Below are experts of layer 7 (counted from 0) of a mixture-of-experts language model. Rows are named router (the router's row for the expert), gate (a neuron's input weights, with its number), up (a neuron's input weights, with its number) and show model dimensions 0-127. Each number is 128 + 24 x the weight over its row's rms, rounded and kept within 0 to 255. Numbers have three digits each.
After each expert's rows: a language model's description of what the expert responds to. This comes from a sample of Wikipedia text that the model never trained on.

# expert 4
router:110132131148163106117173151140176128104106124136130117200149152101120124104123136113143162087104127103121112148148081100146150117093088168128095102130116162135140114114113131161097156133121107096135127137147130143131190083119143106150098144078094104158173140154097103092131121126165120152119125144091121087150128153143105086123114133157118129109080104149140129148122128124146119135117
gate0:130156169162135097109103162135090113136187142116098120140135113102156144174127135120108155116097130107093135133096107110146147120124161161141126103152129113157146126131181132105075085078129117087151103123141128121148137121078123142089155123164130118141146151137105149127139133147121113105139133101144149149086152147131156113130130127122116160161118096103145140157082135145133058169144
up0:135122154139144120130129107103104136078093152096130147158141138165150127097095129142139164169109134099125143119139119149145132158109150132108110123103140138161110102088143114165129121115113098142143125124130100166111128059171180193141103161120130117101127160141140142158118123151098140128117138126112118107083126143154121114128104113133120168174137165111106136124111152102107055086107
gate1:167063129107107114115120091109115123093151159175093097131157162145122141120131107159125121137104157141115098123113089098121127121126128135121117185162112154123108102107177156137129133133142126086131114129146100183157103084134135150116133125146086118136096133107127145129138138146150137098125156139148158110124148150162120123143145108086111112104112127123117065148174173176096131136105
up1:123139098184136136133132167101135112133063112119146087122078148125079121115146105152145111155075113124066128147108140136106165145097147092080122126093134150135119150100120134169106119172108139118137104167132131182150148126130114087087080116107100109131153094141117124149150125097143139106128107124144105121170097128148118129121142103143114128141111102133120159126108091130143126128150
gate2:105146165122103106181129139147117138169131142137176115143099133135170135119087141123174141127129131149095139115135105113164152108101163165132067093133109123139112155103120117129128132170112128090131127133126142131161125138111120078132133155117156137160208122133133130148128130112126128122148076093146158141124139130177156073111138090147113138096117073138157149163123138120151131119133
up2:079090127142138136116162156107122134100140083080122113105112113142069111170173159119066107119137107103156153137113162157135093119150127122124112131107160149140161117125124144134095114107139158143136151103121143114107113158121116139129133080151129092144086101104148112103120148118167108153138128145100092149122139121093140132152116140115086159152118131130102092072099148139087104128104
gate3:102162135129145111101119097145128142077160127150113147150129131141090152095117115126139130099091133146153142136127164145108186110116155121138128211172101114150146186114083095105122107126123175121108116147128125164082127134161169132138089124112111150144126155096122116116144146144152107128129142117140119136126142149105125083131156141125083141137077137164131115171135107106131095142120
up3:119129124119192104113149181136142143130120145133143154142080128126161140118127121099133163086123122118108150135105165115129128146163107132134101170118130072103172136114127158155142089149110123077140147160108118104092152151135131114115119131139136104126154141120109093120185148098121133100089179162117147112139126087145139118160163105108134110141131166138132160176128122138128083152167
gate4:114132159155141105120118143110143128092124166113124108154135149097109061138106133124149134099080134135115127111166133106140122095135086134152131102127114133130091090096104132118103118119128067080171151157158170155137141100114114118119118137127143141125184137158135135125125166130110139121127138128093115126185127207189107089132117104098135170118116113111143113125126121136132132129149
up4:136108111145127188104134153125140166108122150159128095124131115114079121134135107164145127123146130190127115121147140125120125123109115099169156134083143181183154130147139137161150094099142107171134119132140105118100125135124106167078138130124113097098114115102126097155095175156140136141133152151113124143190114112069135156155092144142121116114148151121110138126151167117160140128107
gate5:112121144136173126098114108090139156117151141084121144142101050167107124163109138105149101145081136138096136121127116114156119115102173143123145134195088114127112129082109115132129099154058159114134103135141121107121133120097161130158112110087097129157139128132135127139111148135113160134134143106146146160165149163108100138124124139112147138141101124146080147114079147129134126156108
up5:099111147123153142127116162127109138178135120139140186119121146158138139132097115115103106138154156110120132181143121110165151125084117122186115105193117120119155154121097138123135076178108110090130147127145126104129152134093156116146146117169156107147123115113136135140110137103132099113152135111121123138148122125087077133142084126078119142157153114141138169111060122126112097123129
gate6:156097116139113141157122117141124146113118153114170097125096135117149127124130084141139130143122117168076157115164112151115081130111097140047124141156114131140178130129115120160104096122115108149160119124137128119089110103123134134136150147138164155140146139154151160107115108182097118096126135168116116154073134131130142050104115155081108117125108098113145139142118136144106155120103
up6:129087108165135091117155108128099154103120128120152135099123125133166086135125134103055090111151119121082132125119114142132091137162126158081153146159152155141136102111123132122111110100183151103131108151151121107070138123128113115123159158125132133115130128151118128098106115115116134150129094152131055103083126149101168119130144111110178151142090115144149105081114114122132117150133
gate7:130123098149092103154129087132167095113130110079146118140158119125095137168124117104133125103157170115125101145137089099154097166087159160127111146122126126153102114150080117124107123111133154182180072158127161142145152117122098098137150142153122159156143153122170125163102135108115116138125121140146142127135140137113136119087120139171126104086076115142122100127108173155117131118144
up7:100136101112098140186136144103110166118102167158122102135116146124095180166109129137141090121145103118118129093132130156110112110139098115107107076143183107154123096129137106147138126124148158133159140143093131112133136126116119092128110077118160135122138189078080115148179124112126107121135145110078119174115129119132079165117138137134129136118139122125135173141136098114120101160128
Sentence-final periods, table pipes, list dashes, section == markers and line breaks, most often in infobox lists and tables.

# expert 13
router:099073150147155103119124063134145116141133111119201111085105128149150133160147121112142126167110102153125141150137132145135107153113105127108126137135155161106095147126122141128115111133134138111142098133109110098125126087102101115172124116126161093149112110116131117119150135112160115151109156080077158100154156148107140152139177117173100089095150110086126139122144124120080135094147
gate0:182135141104102156105134132126153149121088071126093161153124097121113100148166149161134142164126121139127123126130157137113106131144079108114133108127113166163104121146132110142104135134096131172143118107179192164101142156150138138113158135120154152125105155161098165137116139133142117162132098101131112126133152127152040140107157140170121126121110120102140127153162123125115113100119
up0:083133063106097103094119179113149143126129142124138153170144108151154142128115095163100143112165175112085133153135140106160121131170175117136121146157111117158158138130091108152147140128129086154130152127097140118144092105142161069157143137128110120084136118124097107140127104174145099094130128107153139138128117097134117110137140111106167115147132147172096126143164135147156140146121
gate1:149130121111152149125143125109136061121132139127154094148157121130137159148125108181101105134136145156155119138116115147115180127133139151162132100114125092134137127124114123151161083139133146097157171159146121138116130104109140166153135127137146136166131144110182089124160083082119146157166130118187144158190152118128140139142142108152142067100142149114161121136133144101136120158119
up1:114147139135166108109158133154190096129147161080126180112140151126141168127152129136114072133153112160158088159101151146100160147122148122129142090133129130126140127155125107094075116146134092104110147127143108136159170118140143154109100116097094121150132157083112141124090111106139171130106153137154135158134132154130129121162124096117132096100133161106152147146122125077116133135083
gate2:120124116096125140112088108160139147125170135140126109103136122120121140127099134127098138123143108124124124133105126160108153093140134113170155122133121098112159131195114176156190111118118154123160081148147152157119148133109144157124148165136130089163134125110128121139106113136121139102141136135170141152177143165156124144112150114158140120039115145172121180142090169122130155127120
up2:176130131145124160190115125108155143131133115121117150146156077161084122125106070135106163168122142133098136123127120140129146156149145155154107134140131156110157093105111100120133106154126131122130147106102130141096132130149121090142152104149105142082160128189178143106115177136131110143134118137088152175140118096139115112108148123114088128141116122125086149109146129108159183153159
gate3:092121103174153085110086151138110141127137115097116091131129129143127126132118147136132148131134116137140127133139106192125139108141170097151135150138148138144088109177111123112126083141109105202162080160148162130141102126119097147156140103093153131155109135122103144139120143136119134168083085072141140124177168168146137113124122108093139145121109117160144132158108138128103148114119
up3:123101114099126127090129096152199125111082124119152144153083149132119160136169147109109138126102107151120160132122139101126135118125147143123166139141122099141160154095125157134132144186121088114126118148109141114109118113138120090129172129093116098128128119138149144156089111148132110098147102118053113145155135131150126120108137106136104163138145083110097183136131100137101170158087
gate4:123133123118107117142137105109116114116125127166142106154116106141157129150173166148122132154134096132114170111097132136108097132105103119168124118183120107098134124069096105119138127123091143132171158130150117150157121079119112151118150155134151110136102147141139101094089103136146136079152122091118176139142182113126134176144116083126143105114138190107141111145131099114098176134122
up4:126111101126118155138125156136120189097115132109094131144151157130144164154125166140125111105139174101124122114140108134135118131155123105071119104102118145154153102136084119133118126158103068148112164127106131123080157133147118123107146114144124137118159154116147150096132081146112130123086113154095117086126083173125174134105121151082125148126127122168081096098133140135163136137168
gate5:140098133145124118168122137170159151117132095117116143140142128138108135124146135103153118110141142117140123145146139145112086173132113154143126136169113112149110154113144104110138120138071125119126098148160142101158079107069101142149107120140145094166095101142167090134148144146134137181139157138117099152149119146120110101152141124134131094167143141154145157180144116114055157181107
up5:155126124121132080090183095156152156127131157120133130131144096152128117139175080147141141115134140131166159172116084122146161117124108157087111161113134168129134118155085152112136106149117133159122099141120114148129126107165104134182157145172130111146142132103142133119115130201131094126142113125132103138179141124129117083111113132098129123107129151153137113183101118084128119112113
gate6:154141144130157148092138101097126094118135163094130129142122117122115070111198114158076146099124134152104147123116113126125107106112128092150144168122145136099142134124140134116091132128182088173137104155139128125142131127104084121098095123113129145140098104166120160155130159138121130110132149103150156121173109166108108073112139090110098125170111133126166104135131129130122167105090
up6:152138159142156108125152139143179108077115112114169107137160146131115140138139157152098118141086123129102152149087087100116089157143161146146104144132117112108129187129118118146140151154113141166105139145140121142140132123110127097104143100114127107143142124151098114156133160109182153145151098098070124141133135144122133160141132114082075115151125097174144069105097120115123159123112
gate7:138093119145118123100113163120121098119134151116117129129107105086145139114154152115138129107111168149145117122122079137095113145122144123131111108097146102126107132124156092120090129134158153103105087119126117112129139169120129135131150118159167149170104151144115114123115072130152086137111163147179150125134189163112069143134141123125157114116127133113147101120121180138060091069130
up7:159172144152133124142134128144132134130192191109112085142124111094136108162127187137101132125140115146098113151134144162141086163133138163119087159088146139154121102102113119147115098095137118116126105181073122141104165140105135123133137093140162142097133121116119099121109177129124116117112142121090136138156110134158094150121158127118096151137158128134100116114102148156137144078145
Single leading consonants of a lowercase word split into pieces, usually after "the" or "a", such as p-apal, p-iracy, s-ashes.

# expert 15
router:136159133123153162137186158126133134145111127138136203175117109139126150137113116081138148118142133131138123157127151118137097161142135123139118089114151135090106129134185120118132113165150091155120100129133122078185145137081147126137120150150087136120129109122100169131180097132105120078146124132144107147135137116129127158122102122097171164129159139155087123109132111095167109105119
gate0:179169129129162142149167133145099126136165116130111159146107132166121108112143114157123137123121166087111129143126155143148085127143127133169096146118145157110105112166182125130108144102111175125101096114113104085106138154081149120099091120101154145114082157113121143116166117128066149087165106127141120132151163151164118133136120079153140132125122138111134155160121118112156151119137
up0:138189102111086140093102158112089118160157131145100155109106155109101091126113149141118135152133110064151101116105132108132155118180146159166165109086141090135171152141120139143113136127117127118141122141125149140134124151130131108146078132139127106130141149087132137142123096143130160113083110125091197131159132142169120190132165134118117119139124139108114132147124150108130146093134
gate1:126112101136132104129168129090138123149082134125165141122135147098150083106140145117120132074119158103147141088129164095147089141166103135100111138140131140127105174097084112089103134136123099111100103126140149147120112122093126155119092119111140122138094120105167138175173136138126141143148157123109105122115175149117071119127151154090155143091079093134102099106151108126111133154140
up1:127124132146157125131145138110133108101119138096161156115122138145121163102154146126138169116104126128137120175094134123127142127111116129151162093159167084104095120152143123093160092135077093168118132182129115147146153128127110099127130139153130170129155120090044104114150112173086127127119112142150123119103119138094121144120151147101120172141159157124166137097146111162156124094112
gate2:116186108149120172109160133094130124135121131113096173160092112137107113121107114068134132116125145141140120149126087135153127156152080120170135107117097120117096091086122127121104114117120109132138087125125130114111154117101154145127100117135144170168153189108138116130112157096082143119140085124182151096130123149102116124110123117121141153126121141156089126123125105124088065150110
up2:147155133114131129141124142195096135095117104126090125159117164123105140137136147139122124166113130109107134114117086125177143113158188126140141148120169158125145092146127128146106114107124159130138130114097144096113139142164142184118170166120089118118123179136138122159127109154133165108133076089155146125135066119139151109087128133131168121108135122104125101085134155109146128090143
gate3:144155097139169165137132124119120088130116174161143182148134113114157089140130096113130122107101141115081137133145130088064097179174157130129155145129134131118120145108134126100149104151147139105129122120125132111108087142101112126111149185128119122167095108176125138103158114149122150105105089135127140135130152161133151128098138084118149126078121146119064105109153144106135129128124
up3:111079110155149098134144115106148141158143146131143142127095134142153142163127069141165087140122148123136145109189128074119121141137111131120129083132126122126108111159087094103116103170128137159116161120131130146090070150120064134115150125117122123126148134108138114103098132130112127159136100148141122124140111135106173125095155142147154107174131140063125152134133125137132169076118
gate4:129138108141138096111129119134136104105119082138142142168115107156104157155147122089125109101089125139115167173142197103108069167137133168190133144144137112107079144105104106119146070181087133111153122133098155096155113161118119140133139139110119126134121140151139132126129113097129130139121133151133123142148157130110103134098133130095117153110120166138083114099131164133122120156082
up4:114169120122129091176164116145116129110108129158132147181136129110133162111131103096127145089099157124117151125118129139147096133116116128153105096128170138146088125128145107087136100185127102132154161077120120110134112141089131141126180114115113157115127138137102121138190152168103094073140150140159141137096141141111132156134126129111179162143124125167088127100086136117145114123113
gate5:122154124111121175123142131125115124141125129106173172164106106145108133106117126108113155121121185139140115169095157169123106123140134149131120102117113117079119109115145122158150069149107144143137109123126125114146085132128120100143118135155139160102146123096134087109096091127064152079131177117117138192189139150145107153153138112099132141148128149146125165123135135115126178146134
up5:103118132142128144147158176111126139155110133093092119140195117165107184141104117127135147138113126146146144145146113142128131123158148126165152130112137135137117131147135134113100098107109115118102137140117092126129088105069146132117107116101173124146159158114146067150142105087124155156124167130124154071159092175128104118158137115097116124108146134148190128088118100129153153134142
gate6:150121127125133115160156141139129116140113150113089164178148086127120092125147135125102113131133162109156147163179131135091122148109096138135116151143104138128085153118142113116138138130110123121093073153185142177147119150062152152132161158146133158159118124142107103137157085111096146089106109142154131127118138142100107125132122122068134156094133183147156108131118126118103135145102
up6:105127143157132082117068126132123132151147097078163089093114104105124160156122124102082143111120133106142114124132122063135161114134139093116101146142118109142146140122131118124103105091170146123127142116120111117136168126099135154094165117129097110116118107131150089139125147155132174164172120098123126138124142149145127124119127116132149183139185135079124090111154155111131147069123
gate7:125174128080119144086174133110086105092090136155133151203111138136098136139093128080097151151095136123117120126097150119138117132141111121142138159115132161122118147146109119111129125179147155154119079140179143128135136148089149118116139105101107107113126131113123123174167124127100167139133138140125186138111184150143120135126108113156130119106097131157118128117122097088136158118158
up7:083141139109131106104125138121126105108113138068113101129112095095133141107127101103113160143171158150124113123178135163163100102117143101178118111116114145146159113101127145163145156113120097102094138125139136157133148132135130068125157130119151108083143129109097123106098108176118101142123171121171135154174133105138150114178102138116124185100118129163138139134128109131105085117125
Forms of "be" (was, is, are, been) and phrasal particles such as up, out, down, plus commas, often in film or album text.

# expert 0
router:131146105082084156093115105113124158088124096120150138121108127143118130122148139146119147142144122110139133112143132133119125120141101170127094132110127147104131135136115148109168119105153180186163182108068101114116139143099146126152182141118091156139135108167128116155140157127146137112121144123094122146139117099142076113122101109171172092172161170133140097107108146126129086113143
gate0:102133087121133117116114126088100115138126096099135140087122115114132141132116113144097133168106115120122171144158157133141127147122103136197131137115060117096115170143105128113115148155159176158146135125120149121115115120115119148150141112097093156127129132132097107130116105138139123167147161128147142145134109129144074112150066074139164149079128129134165115081096128158114141174146
up0:099135161105121167126165120148092114132149099129163154110097147137189113127136126105102112075141174111140150161161131107166099048123157127116154141117138155147122149115132129124114130147107100185124157143120091124089086165132128142125092145142142140139141114143113161145125121109116133095146113128140154103161125150104155127150098141072133131124113118159144126127136139069163130118134
gate1:133143114109135101098091090095077131170128145142131179161113103143090091092142099111106152096140133091163158126136128144112151084176060130142130101090117144117107128132118120119132123110136143102166129133132090124119153158122110148090126121141145136108157152136128119148114109140146125126118111104130152167173128140122159139149092072154178157098125139150155141109143141136111110125171
up1:188105123125126090190199147109147138120103117110097099103166123126140109144150135102135142075107114134129148075113142125201129123083135112122155123130142124165127140158141101122146077139140127127123119083106107134157148112140118112119125149168129120139144112162124148115138153112126096139150125157136124072135123130106137140112146179127081141131131139132132087151146106102103144140096
gate2:136149157158124146157162127093092167114135123107126139131148119098152143127081144138101125112111159142140178156092078166123134121127158130128145096109121112137084109122116112157133087157128158194103171131102095141135147154133090111155152118117126121117125141158131126159071136101081116100141159157106153109146120106123103135139089082124101153143131125143151126132083130112097140161126
up2:137119136108120101164140142117157121114093104177141115115126140127115112140090105126136132121135134128098111172135073097163147114103179105117110185114140191070152181137143109164124126122114099127152129134124102110112049114137101130115130108150132112160124154106112135104103107076084097105098116130156133093084139139125133137112111122124106105132128109120109125125094126154140116102124
gate3:156110171103138134111144110117146120145138100157121172144144117114114093146162104145118140094130118127123159131135151116115093115183128184117118121143127132147152160156143153124130128130135138124155151143107124176146155150079129157083145159108103128132145119176156122151130147156120127097106152118146157139138140143109111125102061096138179132113094127192150112142140144098102080086110
up3:088141144128106135127118093127127100112130104147118156098112152117133140091120123158132186125125106146135120166153125152141128122128093168093105084089095152125105200138155147145187127094132085103144110109141079082160136088149100179120108155129129135141140105124130156114148133119116114124108143104135127108107119149110140095130128099107105146102136114122112165099113171112129091169138
gate4:140116143115117122140156137128124097111093096158146110132113145121063125154083132135126098142142111153134185106118138131135095173161095115136134171100133096129117088112092137120160152137095099139150141123142141122141146100113067154107121141127077148171171127166131147137122120150098137136145158121139139113154135174073106147137109148157106115090098124164153109137124151106095122136091
up4:133097156143180160157140120124130110088106157122123137123078132134107138116162137168145147105135120143105155128126189130115137113145139096119128131116138120146095114129124107175121118105097087176135173172091154129143166129142137114124142116112097152132142105163172112205111125145104147128111149139124146130147092157126165151133108136168154100112117080120112101102142130091143119159114
gate5:120111102073099160116140110131135160083106109102155129161121112105134119104136194107125133143111133105104155147163143119131155138134107149123132131142079133105103162137158133093101067117092121145097131105141127170134117145096140146113156136141141125119099120148088134101160132124053111099125140117120144143104150141109127151138124131152152131128138186170189130105111149104117150108109
up5:133094107115095099132151142124131149119148114141120156105121139138182109080158195109104111150135108189151164162151148151181131156135096148118143099121095128079116124112154114140131120169118122137163125125138079120117106108157152134124143139113176132127092136099122106120136114089142174152085159126172133127118139146106122131149088127112121146134124147142117152107153076153134112148150
gate6:100171122140141135148109138157169141126129126151147132122139145131124177134127169121144087158115146094143119124165148148117135127141148138128136103139144102090067139151123092071138156146192155144082131120125118152080163144112114160094172109129141114120073139130126107148131170157124142174146147122143133133125168154080105087152133099129117120141143161141131123136139130114108083113144
up6:092138088107161132135159116116102102141135151115154147123099125145127139134129127112148093159123122125116126124145131143153093104127135133143096098141143092152170194144083118150169098109145147114125149143080135139156127149097141143150149160131134152132106112156149135156137114103157134107144167151163069140133186116124066127126129083164141159144125090152143080134124102105096126108136
gate7:083148108169149122157127090145098139129107112075152140137177115159130105146140172100153169132136171139139146137125093137147114119170107172089130110141110127125106154116121109117070095127132127098139119149127119127120171141089138165116150159050157135132127143135127107144172124139119124129121085131130085121138094121103102130117116164118174140121125163127129140126098137101099128113100
up7:119080156118124128129121128119139101129131150153098103151103125121080145087115098109101113124151140152133111098090182117134169153130114097156095121093167124094128123119155123159135194121152128107107156135132120084141141125139109067161065113119105128122156118132159160157123137134089083119117110122163171107105124111143131118128141097113112168121144112138106166155137134140141170135128
Subject pronouns, auxiliaries and function words opening a clause in narrative prose, such as he, it, was, not, and opening quotes.

# expert 7
router:101106121087119114158163125132132084099117110158113078098126122115127110183102150155146142126128088126123101064139109130136155138143129133132146127151112144121124121096105139071107127145122136154142130114161165112146147107108123077154120133170178137096180087125147142122149113111104142112134157152139118080090115099083137109080160102111148113161133140128124094121106126162115124126126
gate0:091135088082071128131180176128116135147107130122136140079117124101142149105109125104100106124111139112107140132131133127103109133134142149184131104154139132150114107090136109087176127099165134091115144161174130132158152135138116115088098090180147114135079155156174137087140114123140139110115149122116142137132106136148152102102123126114164163127127102114146152116131129159084149149122
up0:149126145165135100114096084092137122094120138130153162165137105124133113147144142167164163119108123127136149098064126154096110152116095097090126137112122159110136137125084146161105104115080169146114124083123175164074114115141103113129128173102126161099175099117121100107158150134130122145138104160114141121166127125106124144120111154167114122112114135120101084107134120126108110108138
gate1:119169135117138101135086097123113124115105106172119134079109128125123120121145133132079125103092134090179112106149133151116122085174118166114157128144140160140092138115150120159131112125111134152120130145136148128103134157108129118123149113168116138156136123118154118129154099108083166088161092113139115151137134143097135118097122081110141091126119098146102124119114135130088112140026
up1:110135125114154111121109151126088141142120130171167071118116166142114122140163148128116144101105114059135142079126140159130113104120145157141129133127101113117072165089118135143117112103108133121098123130118132156142119151087161112109153133133146094155116138095128087148162109108171156123176077087126117098163107107128128125145134097103092123106145142100111126136123102110123089141079
gate2:119089105112119153164108131154134092099098105157171146120131156110100116114128147124105129107183131183120105156086156171050103130150136138125141166159117137109090127131144130127146089129120105125095082127126132145103161158127139104110120084154149124118177158167113124139100117140153134112122141145128126153140122132128115146137137112128123081064107129129128129138156163147102101162123
up2:109125120067089133141138120067130120113115133154127142138122099126107122131120127128131124126116169184126124145088115150108137164117150098155138067167144114116090085099099148160109135144130133066135140166141164147113119151152130141128108124137089164118173129143139153118155161081121118127115136139125114105150159114119082108143094112140108145147166142127167160162148100137173136139126
gate3:126149142109123109133139080172125132123122072125106131116113153088076109167103148093119118170126095144113147081133115112145163113137120155137134102145141164120131130123178117116142100111097122124140133166184133087111153111124114137115083086123145151116164079124111136132188121159115122153113136123140139129114150146094128118116101104127140165108091129160098154132099129137083143081113
up3:135175125088103130140150141131134127110088127176138147140119133111130176088122100139139082145124161109142136149167157121154130165108165130148108144109129133106157180173157122137181136122109125123121131113155152125148147136128160118132126154099135149155141093151128150116155104089124146141117087117098097129129155144119147113149088137146125112124190135143119120095133111042154138090135
gate4:139154111093106104143144115130123125154100131129141146102129113131132166124196120159194069135128156125132155123118145136121128143137133151133172141161133139132117143107134135131118121119122157110140135105217134144121111124138152074114114123145201105121158125113121159137187110104096147116120147123160130140100126186134133123114120111144175139115124147170128115138108148143097122109088
up4:145144111102126108108134126151075129158133106107114157124132128119151132106146117137212115119105140100115162078101128123106129197157106138117122116136132157102132146110130123132146103131130132128141128068178104132150088102099128109109092133124155103110156133109104194142153105118108116113061173121124126096113140156122155116112104112160165115134142173130126149162140117129128129118129
gate5:182140154109103101166145072085112117118142123139122111139127183166146131151163093156108136149077088137125134125102156127103108137069159156138151114107128147119140132093116133117091123078091125170098146123134108155121107148121120149111176119153138164104143122106136142123095139127103178108142127142103161142125118142156149120138116126100132117100148096124111104123119187145118111109150
up5:138076124132093104140146124141130133128143141115111124154166151110103134152162100181095136101132106146134092144127111148113131168108125108060130129107151141125116113186082166169122138101089109137159140135128157163096166168122121119094131135157118115098147103135132128096111140126069146147142162112112090154096134160155124129120119143113109097125122107113119157151173162098122107106130
gate6:153143117104126106112094117104111114105121123112150132095103170103127159126135131132110122121137128117132109109180197133143087106128124096100126079114151140127085108102158108148107081131121115153134101164174153110131140125124099151104092090133149165148131121115134113121147132131076120112135110094106133112115193127129178125146122088124154114120111152161105111139120136124127147156053
up6:146119130098085152126145124132082138130086124120097118122096142136084140092125139147115166144173161147099122095185164100119115154124130143137111137136136124085147117105152113138125090103141110133109130129138116137151146098148110107146133124149133131153110122096096134100115109102137132138139150166115082112103106078190150114163178096144168101134073139109155137095152103128121136081121
gate7:109097087103122166164105158133117109104145145105090136135111186083129170151112104196090120114114111127142123107121109126090091128162132133113139116123139132135123187150141134121130134129127126096145143139133135149106147160117099111146128114132177104136102118145107145118158133147118109096159137169144135110163143148136182093122101074143150156107137108161086131164125145138095145089122
up7:088123162173118096138104126112154125094128127114101134070107093161202128129114186137125118128077173135153130154151147171156142159156081122121138125162120114120130104126098129159095141123100135116116123131169121116169096124154134123150110123119163119168179135131126126103112103108124136142138143080083138105120137115106100134130171153141125153148172123143133144131135145110128149111132
Relative and subordinating words and sentence-ending periods that start a new clause, such as "where", "which", "who", "announced that", "though".

# expert 3
router:105123168110150138123122089143122143123146125173136151103087113116144108135115111119103143143076130144107112124146114110135113173106126096129132126122141119171108110143109125148091169119113148161131144075132129128138122112145133109134119118133091163159123087080163105151107130117145149117134168128201092117129123160163124144141143107145131183135112103101103125155110119110043162105143
gate0:130135145149155108112127112139112125109138120139159127138172140098162166143121161152121123134188152129108127123129127071118135161120115104099120098130099149187121143136140135142097099134148118106125137137114113126108103143090167162132125153102144083158111175163145168139150133166111137149113143145182104147119134157143156123126096147132156111128111183134132158150146150104120164176068
up0:128158143125148099094098161111114113131128117152105130099131134113108118143102143100125139100138101126146126124147121190144098068156115155128144158147065116118103122130173104103166108132119153133151111125121096093167143111133146125118110115141208143157171102151141093083093149140140140111104143116103109091105121121127090139143103138091130109099142175110096129141156134106123127132152
gate1:129151126136099158099099091147139123101140202159103168121122096144091115119159120150140076169109184130137148147145097116141113151131141125124164113155126136154111122130101107127081147131127162089108107113140101141125141164139116094118119108113120159120102140088172132106114108159141132145115109112122156101165157172145122120139133091097104154142112107140095134152109164079156140116151
up1:135137133122129120158151135111111144119122097115196112119104100109152139139108096101119155080123109132096111111139148131111129128082114115148146139144152093119118139140182133140146118155155115169137145127146131109148093088123143125137135130116124110135118120156100101131148129110126124098114138134136098149125117126118136102119142116150151183090130137135131157109122096164000169097141
gate2:161114108110133149126127116138111119081149120135102120175091114124161130131145153138093136128108164136095121104130171143143144151141123107133144100167084160122168109134100129142139154107103150174119139109141125142152133159142117125160120147132106129130111112129162136110130094151133161149130062074154115126139132207130171083152150108134118149151099140128115184110112142105138159141086
up2:092162118141130127131134132144152130152145131140154162086164129073087116123085128119118117137085116162080135116126091131090139131098159186110129181116132091129094150084159143130141139147134119120130116149123116122100139113105136122143132110104127166128168141120087144157148160114139121149120138163077151095142108072136067144092138135124140128075129142134123101133129125113123094153112
gate3:080115153106099114125139132131067163103077151155137126117128118116159086122160147104131142173130128148137110153146112105094128129146168097109155148151123119147154163089141111117136103115120133104183141086134099137091119109112148098156147125081135112134149108119143091119139164119113154111133158121103106157116124176124139065124118169098144122124113125125133132122177126114110110099081
up3:124156095107127157166105126121172106120136155145102105111133141157077121126149110134139129113178139122153142156151118106129117121122145139128125106116135102116127131152126165089115127118103124120119148097105167129152148178156114192134102163149113136167144126137106143093099115121147131124120098116113129067150110116153116172158141105175145101114143162155143081103136105141127179153190
gate4:115161134128110140123159095111154113113133169126137113153080078163132172116158145162118116173144112130091133134180145094169131139137112120124096136167177124126128110124192124121148133148109141105117117139130122126122143118135142155123120152116139189140090146095080090149119125137168155142143158107119135129096130136109097130139176125089146153151131115134153088113126111139108096074138
up4:130121141145163158088124159108133126147110134138101126135171178116101082135101129098140168096110096112144121117110082180084072116112113108095138110104099154128113126167126133127125126149106098136122138125118110096130127141126122153116111146174153110106113123137148168134128143153090137127152079131142090116172121118120136104112089186159106129107118143112107111193122166128123120140099
gate5:132163109113153122110126126083118146100155141115162114111123114094098141170153108152095126109156133154094154179124134152110156161144127166122150106071133123172106143142138126135168139145106137125126129174176107176113156111137146123132104128124147088108149118178173140143152109142138142128148116130102087156111134132096142117164146172157129142117130079133180098112136122101100128129151
up5:142098177123142121158201149142160135166084114151091116144139153145158163116125124123145140131135109110130135103108103151167086100117123087147129104138151119107142111167107139113104100153134137122132108142062138111115097100107119112092099156098157165131087124102130097127153115113133096097105125126144114155130104124164095104141116080146135123081153150120161123131116105136111087126149
gate6:120149115108143147157114121127111137083108091148099182073108129111124126148125088190168136105140125090144109145143127142108122153118136181126093102179145107165105122146125111109093126109127173106151092119139144137124134145115150152112132112103134126156143186131152099101137146117125146117129152120098075131103155122107131145120145135161137167147107114156127105185139152097099100151111
up6:161089129123119151148149143166104152122138115118146126117142135136112177093109111119127154109116143091137153110170111114148122113129153155127143149102152128138128096130152098167084099153156101121159126169100121126111145146127101147071155137129144133149139138079112084128125134080117115148111121137058112132132119078112105112131123089145134090129130192119117082086099092110133122101118
gate7:108109140152125164118115124130081089135134116108158112100149140080152132105154141134068097120152160092151120156113169104102127148114109104103115133109122133105135131135128112149134103148180111166092124104128134117174098157094122131136112104102139085129111131149109118125124162147103104148161128121187112127173112107147095152110129163083165144127119105150141190152146118125147130163106
up7:137191101107144162136119144147115086103089158145157102091112110098128155101141117134119106138106151155129099124117180126132119177107133156117091139123097116120128130162103122147154119145141115161080144133153159114148125131085083098158107128112173072173144127152144141142106094174128124158144132136158112113128104110109149154114122121130120127123131132161144172114166077142116142150116
The bare space or first digit that begins a number, mostly in tables and after "in" before years, such as "in 2001", "| 26".